Weights of a small mixture-of-experts language model, trained from scratch on English Wikipedia: vocabulary 2048.
Below are experts of layer 4 (counted from 0) of a mixture-of-experts language model. Rows are named router (the router's row for the expert), up (a neuron's input weights, with its number) and show model dimensions 0-127. Each number is 500 + 40 x the weight over its row's rms, rounded and kept within 0 to 999. Numbers have three digits each.
After each expert's rows: a language model's description of what the expert responds to. This comes from a sample of Wikipedia text that the model never trained on.

# expert 54
router:482427504587469433448517550499471544560493536489503502534508476577406567504480456505547564450448557579510492503486535446485499504521472498528608467599497462496494464487483430469542537545519575492539481501434513528465474515494477532527520473511506470489548464440506472495432532529487452461519574516528470500591490517479540527541520481519492520528429479458541453483509471507480594537506
up0:498539508551510463480587483524454535592518518541544441527445373443497507497571522483516465509490554525523543442509555462510468516538505527537499501441483495523453479538578522524527599532436497507475447532483506552493538461547503453423485560513470494404501479528498546437513526535437522496478515507458467442503529539485470534553507527506452500522439546550511463523457474522527472409495
up1:433472487559566571548507455496461465535563588477496509447536484461465452470513442507511481500482495492513475521488551440451599452515524536547530439475487478494475513548559493486480491529476452498475473494492557520493481544527567477510500466580465532505452503526458546515501526508463547485499530583520445512545467456554450606488539442550501502400527511464484485510459457548587480423494
up2:537451454559498469525561539514470493521494554507466530555441609553450443517486488478486519493464469540465536472539512488562554489523482502461475457513496482530483493551537443524487521536482525482532518495380492488456504520499469542479548492524447564488494631476552499473516561483470481567528493539483437446574424567541559519507501512483463503511434517473523579458470567533467497503551
up3:454531537519477484516512545441481488478576473491521516480523561559461456541536507539517493498459531546487520528475468454533453507527555551490482435455497389487449427569487509452483556489558527465522491450495573582492461500510448461498563528500447512464528403523507427477516546540481515479532516553591533438528501472570502483531521439520482468524438557516486528539492452461517469470581
up4:551456512486470542467507589474544565536463498462538501499449509548414532474527553543564553404465583534451446480495545491472441529522588488514512437478429547547465524500473495438545615563477516486533524519542519500471509481508456553440488490558476484435506540485479527433490517515512531527479494481447465509503458479456484489477496520581505487529546492459539518447543501485476539425490
up5:520549505495580460516515526496563496518435551405499500523461479429445517464414481482473546484523492498464584499528531521470575485489527583490545450475417435541500482587563480508564569487477539503580570495434508522502460532537470496443475469509527529542426557485473582515466429479507489460483529451503462512562478498523471528498523534495490572498498517438455543505515493485499509476480
up6:507492514512504542500523500461544520553469443486531525493462503453477484501439626487513514461511475488522518476519493499487449423535464531485503459497518477536487471495437509429499581530470542528451568523482489534539463459560530545445491475484512550511549577515494555515449474579463490462482386473533534487545487553536577549502563413531546528458459542455465465553452539553540524520440
What it handles: Line breaks ending infobox fields, headings and list items, plus tokens near sentence ends, such as Location, ==, the.

# expert 62
router:538477501585525486492503550418483537521526464484395541508449491486521425473498468452532471537504501539514519511501527514423534486485503501532493501461438476524556456531576433438557549485512495517494451562495487547411478482554452562447494512425514550462584458450483524463499547517514504390488473500501475461490467507576553488536517490473457468543504520518492521477423540573486558543491
up0:479576541501530568504463475554467466473464449449459548440450583467447499506458512471542491521555458494549524513427486479537560484577468491518495486488461464566485501518481456499532563512478528576497457506482483527438475483542447563477550537468482546523511511479496462415524516542541434448460422449459501505491548552505527515574545499528463443440495492584433463515452519445490531522538
up1:648495538478504479497547511477513565456528479493489452520480486491499493492531523480501509528563536491517530455538472529462431495440531507500483551537479451516516499524519457490571499494513524506542493556525469464525461507474519531460496492533423530474526523482452560424530463657514477565514489493432485428489511476463547464485410468412475537519534553489511540570481541479492556470430
up2:450484537445502537497432585523539456524534477502528422509550518435509519487448544443437481503471543407475511548500519486474409474505564466495523502517444488515551568545553478503592546490506527439495541551424445618497502491475475445483489477500511487510462522469429493501505584534437519507543553491526527510503535487525555530466505525473475529480510534507489499427459522574463462537465
up3:500507499510516527563456510483563511500500495468475527443481534446535420533476477407502513481443507516507544485516505529523400496540525494522502425519412565455515452512593445483528518495492487658505483466527514512489485384487528513534470510406482487558565453497493529503494481491492469477504533538603469524524550480524435488476536513528537520520504514446520518516522462471419508491482
up4:489493504504535508483585527506547497524458516456454462559533481511488492517511489484537473494577517492447486497504485486475534461524458515482493558481483524477472460528581492413581502551494457497536555397450535580571472438553467515528472541542483583492545511541490499463486550487547373479469522537475509508495483595450459473514507482524416516537572558522477492470510511536560447445504
up5:595487461476511527495456507505479511522481463455433531477506548438587460517472509504513570468461476555445513560493494463431543556510458490481561540510496510481490447502594433507536458557572550493486480466484404572511514450529468508488474505415411526505637429468531502502530495501468511502514547416436484506492455487534515531522495437496509489520489494508482456536473482476530490505498
up6:536502491473451445534509544535485482427536470490481525495496558478505537512485475455432480436494436534577466509468542478494503520535461476542462534514490529524477487536462480452519486490464466546473404554449521536485474524516489588454552493423477537482579550479507563476561528440567390451518439539532533508509467540477547506495539533546530460472467610536439498516467518505499451570499
What it handles: Word pieces y, us, ry, ly inside or ending words, like c-y-cle, courtes-y, un-us-ual, Mutin-y, plus capitalized starts The, My, Che.

# expert 34
router:488506419526511525458518489446500517549534506521489418459502498485477535433476410485509430496417505490480553632477560512408524548512460474498544493515453488531545455488500489464473529556551516534529455591480529497485433486605489505469458482505568546489489403525476413504563490490540520505470459487494502492497485531577532515476482524540507471548479534500500452502486575539518505533509
up0:554537474527498497447483591439460528495546517541468569515527405500518515480476531536448543452520501516461515543426527528536528547444467512463498532506531409518544381452524501496540457490502526558584496512562500577471535511504534436537497456458469472523496539508491569514532465521559568454525499428459506588480482483450492424483466518489548504489538468483538561500550516510525526491522
up1:545502485507471553482529568499485537508476508496496508459477522446493478459518521545484481447417591476500472486491500483428553406450569507524571494460507510508528538464463438466513523518599437478448521533477535477461526488545457483611408458414482522476522513480517529489400491475558523494456523488474505509472536518418464513571444463534487469523467538466525499485518476561484432515529
up2:505524569517468466485531507529510483447395481515496573556464520536478471483466584534484544519497456529507452422439510491471462492480502539483384570503546488504488426510483515475563493431452565480486561457545481535447532489518513499482425480480449461471525533444470534493524462524508508462526607515456436483421455515483542468533511440447518510466499444474527554488533472527508508523429
up3:477511494519521333458512479554501587448525507468468457550499499568527499569556518556508540542521499602455461446516533526536518532500443496607527488478555542552460499565539443487476509502480505532490512510517502483528550470540512542447536528520539478457530495534491535476544476511563484518502543496507514527442467543475466519540506472504474560543530470549514529503500425460535555514592
up4:529472569496535608554516488473545585505509483451497471511471452527527583541401492450479457524507515553532519528585503439477479481489479463522484518518439566510524484517503475390512504411444537518481525452535463456527524453501496530484498586488556528445501566481475481536448569491467531558471592464575509447500498487503521477515527469428533517517501528514554458467490479513515502496477
up5:554499471493476480459439590481474582502496478459554543451510482507486478510509545444524517477482538531465458571465505488515488472561460542497439406484549534473506502463470443512472583470476511463460559545483502526475515486507558505452476510538547559451488479461557472452479472441477528529549476507498457407554498527482389505510555483471541528528540448471541499500538517507472637527469
up6:437464469495514500466555527545545447557527536508497474502519581495504469492495461498488456567479482528530512551461552522448524560513534527509513505451492549516461465384495429444509538550567565485519475504504488501498491458524429510588507489463523511458512513528430416466527543533513553508488462484497573499474444472461502577481451496448418479474469508512500552453564512537533568600459
What it handles: Middle and end pieces of proper names, surnames and foreign place-names, such as Ferr'ara', Roel'of'sen, Kak'ir'a, B'ur'kina.

# expert 53
router:415510466534554486489530523430464556534569494499468519515455466521467487418452478448543476512458522531461541577435556467431503544458451494520546450513443458520560440463545484455533518495548510533544441555451568524452432481576454546502455468482543511463523490552453439475530454518551519460458482486541467452494468511529553508524468470528484507497476563491538469463475559558455533490527
up0:532522466528533497486510572443494492423494517511483481480522501545483487502482502419512524462499502469460574486430574544544514454496464455479505552576434504518526555507467489461421493518462496469526521478495469474502461457565561492520492546476544467560483465468443503416524442582515450451477521497529524485544507514530487517517479449540457508508559545537417434604488524529540557581581
up1:460519437497518547529480468480495597529537477486453487492472480544429438493507428497561453561429558588557532496521536546459547490501412531528547468531513461495598548511524529496578526485502482478540444510551504523531494461504513528508435485501461513542533472489512525506489532534491478530543501553463557464517442483463516544463491531478560510417506577548525488447562564476521498550580
up2:528494462482590504481471476446462577450533462574456513569549437513439477579467494507486463435445536548472524514496515478543473526423515537568564493501496557514453456509519459469446454519531490484405567536539538499508548456601450486451472506493493529447452481549422540497541545487459516491474479484506521524481540490513510499556571513444494538517475468531573525519519491544473479555481
up3:503511459467552527520517514498448576538488499492512546481502495450523454518491530460483520527401534503461526479471496439472512559460516522442508505494460536445483470427487522507456469529561520495452455427475506464554492487448476543447505588500522553481447454478460494509512489520505522487496394481456420513509467521490598563548447420455464485520572533548607520448510506532485525545427
up4:502472478448555565512521506436466461482517490526521504471489593579506529519555508496499516530452441581412510521463497463587479447515556501508448544506387498485570481469530574529513549398513509435472516500543564443430446491564480482433497435453532539480540503535488496522491486440512544527503526430501584476502529520488541528505517502481523538491459560492517469455516494511478517517492
up5:519518556606448569530509454576524501509544485514520526465453480513506536528478534464504421534440466568482478451466505529501490515437518538507501458490520510460484511550522490490468591517484545517515482492492554504457490505502459545447397455545454505506538494524377535465499521499505511524484537476471457496429534597482487548469431462505398523522469553522428526455545557465502460494522
up6:492508485519432493468525527474493472434577456482490511486505515472534514536517580510449496559492437551504557515478436458489518508457541474509474454449457448511554445570559445561501492472525580510568490550633530548539512486466517534488515558508525528430517508497498492498524546516523518441564444461547508496491430557500452453519516460542418508513501523465538525511502532602487530558517
What it handles: Line breaks and numbers in sports and statistics tables, years like 2024 or 1876, plus 'the' and word pieces like self, quarter.

# expert 7
router:417517515498502474520484539436400558467537558491469504486516517521532471439475410506557490486502454528440572506510513530482458565496463579477540473524480440500526467524495478474511502505528550502549496547439528546479527494546474523507499491450470572470502537489485472478517483495546457364479483544502482472481423436554586564536518478491433553490497480520534509533477507531385522454488
up0:451542533510477480508493519477444462452552452447497477504529475451484494510468531502587437504446508490469558559527503447451500493500518429426528523488629454494515513480551447534511499563505540561492542537476519531526424495557490447466482493445461489449544525541501534420504454512503451410506511476536470572471506549438493470495485496508520493507567455494528482525531492518497573385442
up1:463537531475464437515559495504497547491524447532530463464532536479508490484443441459511530511467483555499546534423479523504517479543458556519554575515519445450484453496508569413461591491570538498446460454521490526457499465517577536596503469529450479425571506465543537492530525474613450467486489473524439474443518518451486523494540565468535511542502486551517459518512487498476529500564
up2:473558523500566456541472540505513437458515504509505458556505537457545506510458527515573522506513520566502553567475505471492426402583502533477602514475494495461527488607541543504552441474497551480507518535527527446508471477512516452551483551446518535458502559447494477466543416551506487399499497532531488470527451410509490492482518464467561542509504507490532495489445441506468440535508
up3:468531532520474499512490510474473512548527507538578526480453532485471444464536430499428492459408463521500552462609523582580484482549493577517528482431456481519459553475483427470558522491513475527547481546462469522507594513519488498517442509469534427508470558599459487498495606530545487530491485494424439520534498489559532539524523505518478473481466441485523503483527501455505521474470
up4:489510571433479508543496520503474526505574562503494464510479500531575466455516507473555483471501570550451513456621508542542504456455507462520501479544488499500504542555505458457488505436522502485489550424440483463515481446487574530559583502517469515514554528511464511521584437593579525472509488432433551472475456503539477511523479490530459530507483457440558531521477548455483562461467
up5:485464533557417484469437485514483564557496488517527413492533487456461551540492516523532470558504506453474510471523575564468527506592570528483516498555497542543463512512538528533549462496493564483497525468467540514453548468488491449531465515525507497464525547599441535498548564578544500445445504496481450457480474473572431517565551437495460490411530528484513512518505535437453538477488
up6:519610521530556491532548513431550468511525490452537493467554556503519588494468514530512470497480461504427544440507472462573465490504531561471507522548463503540519479427500499499543514531504495517492531436378510543473486554520525489467536532476519458445450469513516513579510427537488521452487469537495499508565444431575492511524506440483468539537467480478507550451473513533496618547480
What it handles: Word-internal pieces with l, g or n after an initial fragment, e.g. sim-il-ar, Vir-g-inia, de-g-rees, M-ol-ly, s-il-ver.

# expert 43
router:422519449532551486499530524439460558530564501497466518507459477531473482413445463446540477520453522537461537581453552465426507547461462499526556459512446463524563440479545474452523511492552508535547440554453556526449435480572453543506459461486553508462520478567452428474533456519546527460451487480541477448499458532528553501522474482523486491500474566485539482464473555553469535492532
up0:546480460572548508534458480443485577512543511559511457589447524475462468468457476436469549441504515520499534561524468452491494491589459431595463456543463465496545465517522449519463585465492518517494525478572497496506470521535522423496529543523580476499540452542450457492482558524520502520509564467500505458489478531516541483531480505467400500482419489437530498573545473500511499532524
up1:439509569508512505463541513533497552510587480470492552482522471524453470468416500476498564436457492544481569528539510479550454499510444452589517523514591504532471504498537462519450500462473476491496414483541521530514469562496536473548503530440405442522496512552452456532505398531531501512495535456466522456533569527522463529511506581553439482451462485498495443470516503550458509561462
up2:467451514529499497501551479463484458501577496445453513517535481509479553468571508508478552510456444482572612513454523444524472566474490503526534483485458485492526432475518559460485445521481517477600482492520532463528485531516436532443456530485519516442451549435455462570529523509446487540555518499494495446564494536566458533516441492575503487520491458531486514508416519556549559584463
up3:489492480479509599510422511498576512530483462519516571458472532554529478476471519449453518534537518453491586557514430460504549433532488475472507522513446451544562467523470506490523527418474538519498453447449587538471565526492440458446449492472520560469545456507462498486460492478478546442538498467489376483462511454555544529467516503515505510568510499445494518495490507579521437507519
up4:530524495516456475542474590446501482512521552405472468478462446504476513522520364506498470489539505510551508506482584516514480516459484560467510350473496467476469446491466477482552443528555490505499498535531491494439546533464462450483478520525558497513483516528492477556420433478557451507465491545492475450526471591502497417477485540505479474490466566532481522495536576539472486476497
up5:519472518475498460484563481525514508515474512471485497506505543500439432491532482492572464448553495503473524543504556522516477405523525493508452456585469518524502519514488528501460494490495633452502519521452449477479464460551396518496513420513486498495556487513500410464489478488570511494473492431432512529559476532495544559517510472406539487562464532557549558442563479546538469564541
up6:456603555516500484483506522467453492491471522502510526459541495519431575466513555508482527446516508502479534561471411446470472504432575491562482468514506506485512462491501449493506523474511526447457518495508510491528516552528460447531484496403552403423451431512511497449584446526556577579464526489584517494485501466498559493513478490488463531430588537474482467521464515518489476521546
What it handles: Decimal points, numerals, month names, parentheses and quotes in tables and statistics, e.g. "40.9", "17.7 knots", "+10".

# expert 29
router:409494448528546488491529507438463556534561493505462513513462464533469493415457456450539478499447530527462546584444551481426490564461460486524543460496448444531553446460540490449525529501559509535546432557449566529457432480573463552496463457487563519465521487547456454476539453507540528469457488479542475455503459540527547505518471477543485488506482563497538470475473558551471529494531
up0:504458537474578535514481403525529579471497516490523522493451547509557462494486532507473480496487530493420478464436532462511456463494530448473566492508553411614505585467544543436442490519552507519522445509445443441432491522494478476473438512502454534510561468528434498521511487561473562558501474523495553450499539516532486443498462459501509461562462489496556487485448545540442506487519
up1:529506516484496514486534469499467511509558459415515547582471493509567521533460473545503454508540508539419577413501485512520435474525551458522452519517483480466422552488504451470466507463485470558517467496530454568512404459549479468488529507479510487467537505496398484481568499455546448498484548480555447445542428500541591492493513486510502498457585506468516500534413529485554476539531
up2:466509511498525513498558554499450443476536541474488508527494514381518515469505538510467556492571462501453485576547618484552517569437514457480589506478451576520460496508517423501565526417455502499562462539560455509470458495534453478521552513585527512487560552507518457483494506549491461437500511505503530468480505514498487498522455523504476552544480461545403457459471467479529496524520
up3:485493532505568523511509565487449518536552451541490486532477602513475495523466484519588567504485429431439509542496504474415486499537538486462472502503493510466527477471514469496478514491492559527540437546447452540549485537453535564453474474478454668510488454522489461484490531490475473477492545501469487484492464535475481582468549541506506513526493526510558531442445468468397507497435
up4:462498499488459502482486496479570548447484554452501515503452415495482511512454478447482471402524562488465484496475440544509536544465541475499531576512443470507463516547555527561466444485528570463489476499385490484500442491525503522502507480501508474516494496543479536464483463470529513456451626537482453552451490446489487531541452466459451466446447573509477557586478514512493492584551
up5:438565495487424556417589506513454491515537500511554555507472519542520488469478473534507428477568571450437450540507522435501501511532473504559531500596452474449497495517501504529505496457536518516541455537472507561505479541538521500551533418535460512413516514536511482472461470456518503529557457462468411448477457577515555490500572506497426499484542484498558519541479516511563464461495
up6:474501519473474427498477491521524513492531508492406579513422440461495527467451416500537559420487503513499498511509501537499386480501525445463497489435510427491452423530525487529527525469533426492490540465385559477535492460545483456544444527516538449518514457521477511513541543492461514502438531446539503526486490523492511538494569510498390527504535573473484461439474515524508561523520
What it handles: Single digits and numerals in tables, codes and lists, e.g. EC 1.14, Grade II, N1, scores separated by semicolons or pipes.

# expert 14
router:423562533523512505537523520512441486593517528536508478532436496499478404450478478491496499479446583522501548500490560494536441513453397479466519451469495489504469513517554443477663472446564524504494480496475535507439446516502439533521488479452535530476525538532443518499461499520546539495494462480551478481507461480577499526576512416551480509506478559519462494510487566502474508529498
up0:527559532577536528483501413543447503535544532543449514516516486478510521458567451484490471500425444484495492548544518492471446516520515395486437565491505532512500528560506505504527518500523573502470568485539485478502447545560437518440516404541539455502529429515539475489505479533534527452536484507516433496508501521464445513466517441512503457421500517521402489541507544422514409513541
up1:535527458475529457482571506469516424462552545461518494504483565520449491466461543508415523471440521567475528523550481450483436513537469368465437510531524434562524517558540438488512524382488544495525522507494458541550549485516459548473494506487431504501454491535458474517447446442536511578512478455526515551499495498508494445507483503468505533492447532507474528453505475450587463480517
up2:468502520518519454540544442497544478431563484414582459476404519516494522523464541551413511486493474481501573527516481565522469517489442509502506480511576482495528543442535484474477501571570515533512493479486473564535524549476379509553548473439496407530506469536549454508429449435432499473523603517487492513490491507472503487530459507487557517480493499521513497452492497434473502524473
up3:468490476537441517493558480501462508503565512403517487505587548513483438489476509510470506481458521590504489615589498438523410529484488423482474493491523585467473448505504445476529531518474477472486542428498475513563518514475492518537486465471516470526484430582497532539492481508478491443565507544496588484525459516492441533486510582507540566488522448501462529450466456531553524505543
up4:522480469489516455439480399540506505525559497534530503515502516444527647541485504457529419488547509509509527474521524449500474550506518526504450461460476491536487530467524492450553488510554519469512419454457491501536542525475545552478458457393538484541443511532521540440572490522552505506545445555465548505487457521457514474469461475495478459591544495530465541522494580469542501574527
up5:458518456486531514530454532559477549506550480493503486479491501495535535579476480502530475526489472530538505444455473487466548495532520472514534474466488498585538502482483490532487382469530492470532413467466438483516596540479497469487454520498595555490496574460502387483548501484559541479501482554481550510482469482508585469489477468471524429590522428445484545537426518498495451557527
up6:504552474483591509599487506483508529470521464465552494517462493456474487564500435460521480506484523532553575508559486495527485517487512387508523535520515494542478552503497462558526453505517503476522407516527442466478502530502506488473480517500533508506501488431495534474500491430641477492504604511472528498505485515552545502480485418489589438451534473527447501562537527429498557438542
What it handles: Pipe characters separating cells in Wikipedia tables, mostly after numbers or names in stats rows; occasionally semicolons, slashes, dashes.

# expert 44
router:399469496485511435543481525522488521522527556400545545544510483604493520490501497458497513547522528478489545521489494455464487493497488477580598497498496502595494426500541409444542460509480486539526470508514509485492485420531510471529470436522523569517506517483458530447517482506564500480439485483558450476500395514490527560499537470515475448483478545528514532427471459527450530438566
up0:471476390564515522482445495493500505478515525519442573541542506552464534480536521441460500423439425471479480472489500543530506412467518456434446475578487525577434522518515454422500490456532514493518527554512455415525539468565481503454466522523553560442468480475448536512503457502500497468482500552510496478529527502518479585501522514549448499496568466536494553445493455460510433454527
up1:519523440526491517459502559427530516502529527472513503450482518543476522516523436501466496441565482450515393486526479562608538480407520461554438587531477436514597522503570526599483516497479465546443520510526541580454434488478498495471518509485589548511491474524468479545517501478508529488463521516430495529448547466514567501472498501509438491509499476481481500465511481554449520533511
up2:505515578433525529425532496600523532520485544420529573473465508417482428502484545475482505467515451507456516500452498525539466492453467495505525535481416510473483500560571522541458532525574512482482511574467481497544501458543429472411526527497551524570488539443452502477468516483475514524497460488589502417503469474470483436450542529523492454508554548519513538515488548519521537426480
up3:541467504465506480577536552535551515469563517443492452503581386530476464523506530475559467457540504477529536551499477461455533438458524505444526511456505548526465498513511552379534455504560502404485448506476494527549520455505537488531532503431522508510544461508494478519518566501400523558457525602494465460516520541503437543498522428542514496455467506549494505485530475550494493492502
up4:558496518590456495519462448546575536536531455539528541461502521458498482486500456485488480511499484445491546462502524417403514469502513514427430525490470505551514528478550526475613524538481524482496507441485487526463471437460555534508485387556476524537508534532538563474436486467555541511504540556461440488449508523475507481546453492505523538465517479514473447603457456466509475433498
up5:494553484490506502468531457563545493457505515538462515519503511540449488488573545502498373580489551469496501518513445460488489490532421535571488492529477480595435500524515542492553578527497550486453461513534477548447554485585495485464448537525502549543467558489573499501541546560530452487476451451517433528526440513522508475578501508550526524499541517452531439462586487500465477497522
up6:438518475472488564530508537501475526583459480477494503532495516506463414416546560472552496583518527505472516504481488496553491447444489505513517510554471499507471474573573493585528437486501509548502569580572529555409448471467434502504467484476470585462535525545530519522403535543528501493460471512512450465535583511440525489498445553532525506502478512541445497438467501515508484480508
What it handles: Opening parentheses before dates, abbreviations or ages, and year-start pieces like 198, 199 after "in" or "born", plus en dashes in ranges.

# expert 1
router:486544500535569471499505595476492486486508551421547511458461475593495448545432422518495430421503515515472553514503514528469486469501513508506538448464485515554525491563567468529517468434526562523533407520478516525482512549502483507467495464498535405487520496523473530431457501537498535496417516497503424478610491572497471580555452463495458526453501507486468495482484467534519537457520
up0:501507540523510516465476459525496526490454575538510558535497486527475509490434494551508520526484430442497480560468498513590478500452509489465548453453423547463477424547474487532518544454471516565527452531495492539477499494542551534492496509504416511411487473546449529482431494547492410493491569508515473587491488450521474534560504525512521470524614490507479590418491415534520503510510
up1:501540440558458408527581495548481502545454467557482531469437495462514555499561462479480515484524525428508477434445477479441482498524510490526557529468520409534540504525435558541558515481509527555551545504523460484484512464446513509532494468442510446489483526551582472441529468527609461468472504446462497568457438520516559534512517501494576579503503487542481491476466508546538469478529
up2:500496530531441548483576478502497470458452519512534437588545516492479491484445510488470452519442479532467473502502491526477500484539465513521474537468518532517569483468576542416514487513461486536548478538480516548416489561520513627415428487534407465502486520550520500559503496500481497545509434546529477528465480467466521601471479437562482510492480517514497531582461453545503486433453
up3:441452495493579488484475521546535513469468463511520507513583580509502526532492480515433427470487468512460535535531488488408557518536539483466520444568456512446453521528454433482431481532537495480561548561511477457476531478585448423516455460527569461480542486510519452483518497450546617531503531546525563556491499533484523509521498478545539452567512555547525497530492505463469468538523
up4:520498506524515522587476530514495454464468595496491498423470530520463499584487539484564515529509523509562520428425459503471525461499521464559490520515479499485488473562517459488527533523535483447493569517464455489452493528577503472561518525531544511470489584527465516545525454537478474423504438517470500406464409530547512530568480538516534570491472497494414541427520542441550489551491
up5:518592476538432496445515534492486484468492449492568501536499446513468479445589496563537496519442492555449501519532509520436460554602501545534537550515491556536539399470493480504484549413458528465439518527494494524509510559498553531540476520526498539437518439479472485548506504546567483525502513450562520556515547500553514456463498467502514528422479570493523481568504549575492488521464
up6:501519577573541533417500477528492503455484502493493478496500474487509464554517546468498526468437456488521474602502494479529460503468557494544510516569487540503506502455492569501506566507531514542517509448436473460494502526531582535413483505552434590491501401457446443426493526480486483397504517495551508536451495564443473530554566477504476549495526492544427491488493510508577487469464
What it handles: Commas, and, or, including, but and the in running prose, linking clauses and list items, e.g. "media and opposition", "army, aviation".

# expert 17
router:446443509530523523532510513549474535449547516536532466422471541508510505475496591469482464422516465519444524514468583452445480508452476446460585537502470450542524517488553466484545531410506530536518523514484494504460533457508446500508460454446485526439535459445461507501513517561521508488483496407521502450530396565478567561530455501530398505566472488525544499498492550524474516465511
up0:467472547501534447523540480575537571460490540615489464433499467522589511468513467445502493466528451513456540488503483475445461508443470538542532485533554472554538491471525520531497535499527539552503523469466409488527456515515521489516465505528545577493611509506487548489435486500502467536438490513496422501426506495568508426465466517450511514466484512520464456463502532389511501576505
up1:511550581485425497482523449532491513442594453501522502458527486473564471496515493525480509534470422580534497571483520497517451500404503496482485503532615475531451545541428548496483496541515544534507430479508525504408478519537488530504471496509508512501531505535491498503465400422488498499478541501557496452511491437463512480539374502518491478554428559514521479537515493452546474489466
up2:554483545507494498449516503569527547472568483492434515481437575562454509528508503468437446472508569503498462441491504466512510515449607508510494449497453486548524515561469488461482476444534518453517491469503438513480482542474453509459572410479563477479519570557540447443493510473515539474544480565547471599514430471514442519523534488544454536494568490541459515487513532488481493532415
up3:472530510522459480550522575495485527510488551544545482464525430495517500442521448484476473517440409531545494420503520488467527493453447563484436475445479531514402439501512543559538608516537505530427516466505540597420462442456509457472498516497481504458527515520496458486480527541461505474499497588517543546509475530499496562517500555518533565475479493496436502429459508539490515425532
up4:492528543529437490522481542511518528487561473548522487479445484482521501564430509483589433488480472515496461610525582557507487521546469439447450452473534535520502513562464543542483484540529494475538567478458441505511460494517481570528536515476462413588462518474464525488509442473582530562485511477625501487517453524474483526511530513494486576548479451542542475511469500461482498446504
up5:480518469488502490516524458401494483461559452513508486533504501453475547479474560510473436477452479570536436516538514502524485378571416506516554558479441461651496561473437492550551459475481536511432505511499512509522491475533441545528516529543498481532494507534462492518496538543538492512524591524541501486444509526513489516582446519478497523568511472509595514472505524474489476492481
up6:530478544512506450524455463461543444523514486423565583545467519542486533456435460466510586464535524510491517443466575505530507497541526540507484530447505458537468539522519483458450515446470481501523537606467470460522518437567479496542471487402485493478518439508441450418534478551491483504545532548435438515513515518474440529493555509557472466499542412499500518530527501416497515545502
What it handles: Wikipedia section heading markers == and === at line starts and the | separators in tables, e.g. ==Transport==, === 1967-1987.

# expert 47
router:397492520492478520553510505418526545512537571470419541499472489478457551434509566482600441524461517568462493554461498510490535548493473469527505469536443412511584495494531457450486549520537529503480505459455504489466541507510428497423487502438513524479539515539471502449546436578525510424467552559529472498489484483510522538543492470493512440514455513494463482504460546560454530559536
up0:455459474513433508466502540568475517478575493580503574386507500492481496435488577471511431503562548514510552466495461496498509549499502539469529534453470451460526457521488530496415520514434480543534503488535554514493427543513529496470487433475478477493553537584503586502522461486572480505499521432477523434476518507507439449521484544560467455492553495480520513561447496553521436545527
up1:526525582410489537509538492486493523451483480442458463560490547476520528454501514445552457479629477518460565481502493496496482459532522430574574462526470427495578544481527488506511566460545599525482469476499491439489492459526497495480432535495460493501526522539540546495387441541502522539521525547500483527498467512498505570514454512484524497496541511504473500530458451592482573486502
up2:494514466522512477510472472489535558542540457508517526544439483575488492455533526457451450486550424471526497493520501552488527496390484499471453477605509522503587431494508531517431565541522515520488498461463528419501552552521518488483512446521559525613474493455442562435483497571496503509448517560476495513543491460591445511523492541493471554518478569482494519413480506504517498507527
up3:479484514577508596472462425501514532472448471505450471558489543498482489458473590512556471462541531545473513507500473519489544528445543422527491536505549482499525570533510402539505512473434546560523550451450570509500512452544486547516426432445558498544513463486461477516496549532507472455556555564486575492548511463517458535583509499525510479487510504497490564472461527483464470564543
up4:465517486468430526431538527499485519466593443459537484532526507549440506489514543520511514487539569490478472537466485505501511555398493487464481487522501504435506508556507500468485504580624483514491487480474497549497510460503458437509487437499434531601481577488482565440557465555579524520524494527498510524513473398522531475501462515495561496503534481583515493475519468553491416458526
up5:561489545508466477570474545516462500501558591480488570541514440468518535502447533519446501462484564559430491450547518522451528478474468528515518521494500507454512535504562486524458550538499508596492476478484464508483468536501508484502513454480507477528458524491417522499537440500496567616486531536510462562515580454489501533487434560540456590507528556530487450449494470554475552456422
up6:506484431442485510501496466546555556509572544540444522491448566460450520579549511461505442567491526497447584491500456523526528480542487489564462429466474544513460465536419504457548540401503469558482559473467439501498474525561508516489477534449518474511508499467534539468535519487546546500516405524488450568549483517511505559556524439509538546578505518454486444502501530506482500538542
What it handles: Short vowel-plus-consonant pieces inside words like am, im, um, em, ip, ick, e.g. arguments, criminal, team, damage, placekicker.

# expert 38
router:419514518507518547555555594517429537540539497492433537538435487539530465495496479439500430480434484561468557534463543503445501554473456491565543474454474405494577508512509418441501524507528540493507492519449509511476467457551510553449456484510551493481518520468455423459480401527533527519478499492540444470460484479555513474508439455486502529506507538510488503441510507514527609495505
up0:492515543476480549586474510577510501500571459542466476487510529530595476492462533508480448479550536577499469576512497559511529508516501515538415475452462477548484466532535534526460520489533482479504557546488495484496490540440544424458449494531500569498479505486446424388486497464506475535508447523541465501560461532536537431540518475490450515433515526500486553471507505415434500596524
up1:541528444516494420510585557507510457572468461478469480501544442525521526462510457425524543495550513426477503491459501599446561420538445525484465520490506518453561553536480447498511462488507571479438582456437515453477579486492490567519465445488488468468530490504526486471502447548507497508438541490558472475401508501555473500558520496506489464509462478537471499441536537528534510521557
up2:528454474544507545539530504421502427513527557533463516544462468522498486504496480442500473450540467529592613468504510514577448480494521541543422481472543487450556485500477556506495555520471557463504492467533524518482488526584474506462432506515462502522501512478472459487549461495549447471448500555542541581572494496499483568501497380502536514509532512488422503455452514492494597483513
up3:528561491451476484568497523481535517501519569481508440514480460527554456505546461577415451514478485565533479527477541460494512520467500487553479488471504505500522525524525568544462534467389469441532503443532539456435473432535492515502435438527445450527616470548475436445500471583491511506524500442479457524483488550551527504534553431512510467494491532467449512482494565485489456526565
up4:501513507479511464533515578534584466548463482515504545460521496489558488434541499530515538534482489558459532509474507463482619599484541530420508502547466505524558433528509470469483522479498521482509471453470428522442503506500496450474409518465467598473500459460472508437534521562460506493465564531551567471518524456515416549484451505541524539498520433491520548459528448507545551521461
up5:495543443463447470581521539536507466585565603452487529552448536460468495526483560478551472522435503511526468462505542546574524541515490444543531473441492470591481433496485528478482494485527555448513547532505538474434464445529481482512442511483532509484492536482476575524512506476581474525443463485521460582501529528499430465425474466555516509538524481517505465504515448507501569540563
up6:474428523446535468477539540509537525505553547495532510520470524484531473505503523457495491404505521453504469569423528543468485486472495533562545477403428503529504509516517514464481441491497526493505559483512522499529595544450616479471405483490429483550486518489460550497417526511453465526512510461510440456567434491542502529461469482482560556503481533488460527491452514486526590567478
What it handles: Closing parentheses, brackets and quotation marks ending names, abbreviations or counts, especially in tables and headings, e.g. "(OCC)", "(15)", plus row-ending line breaks.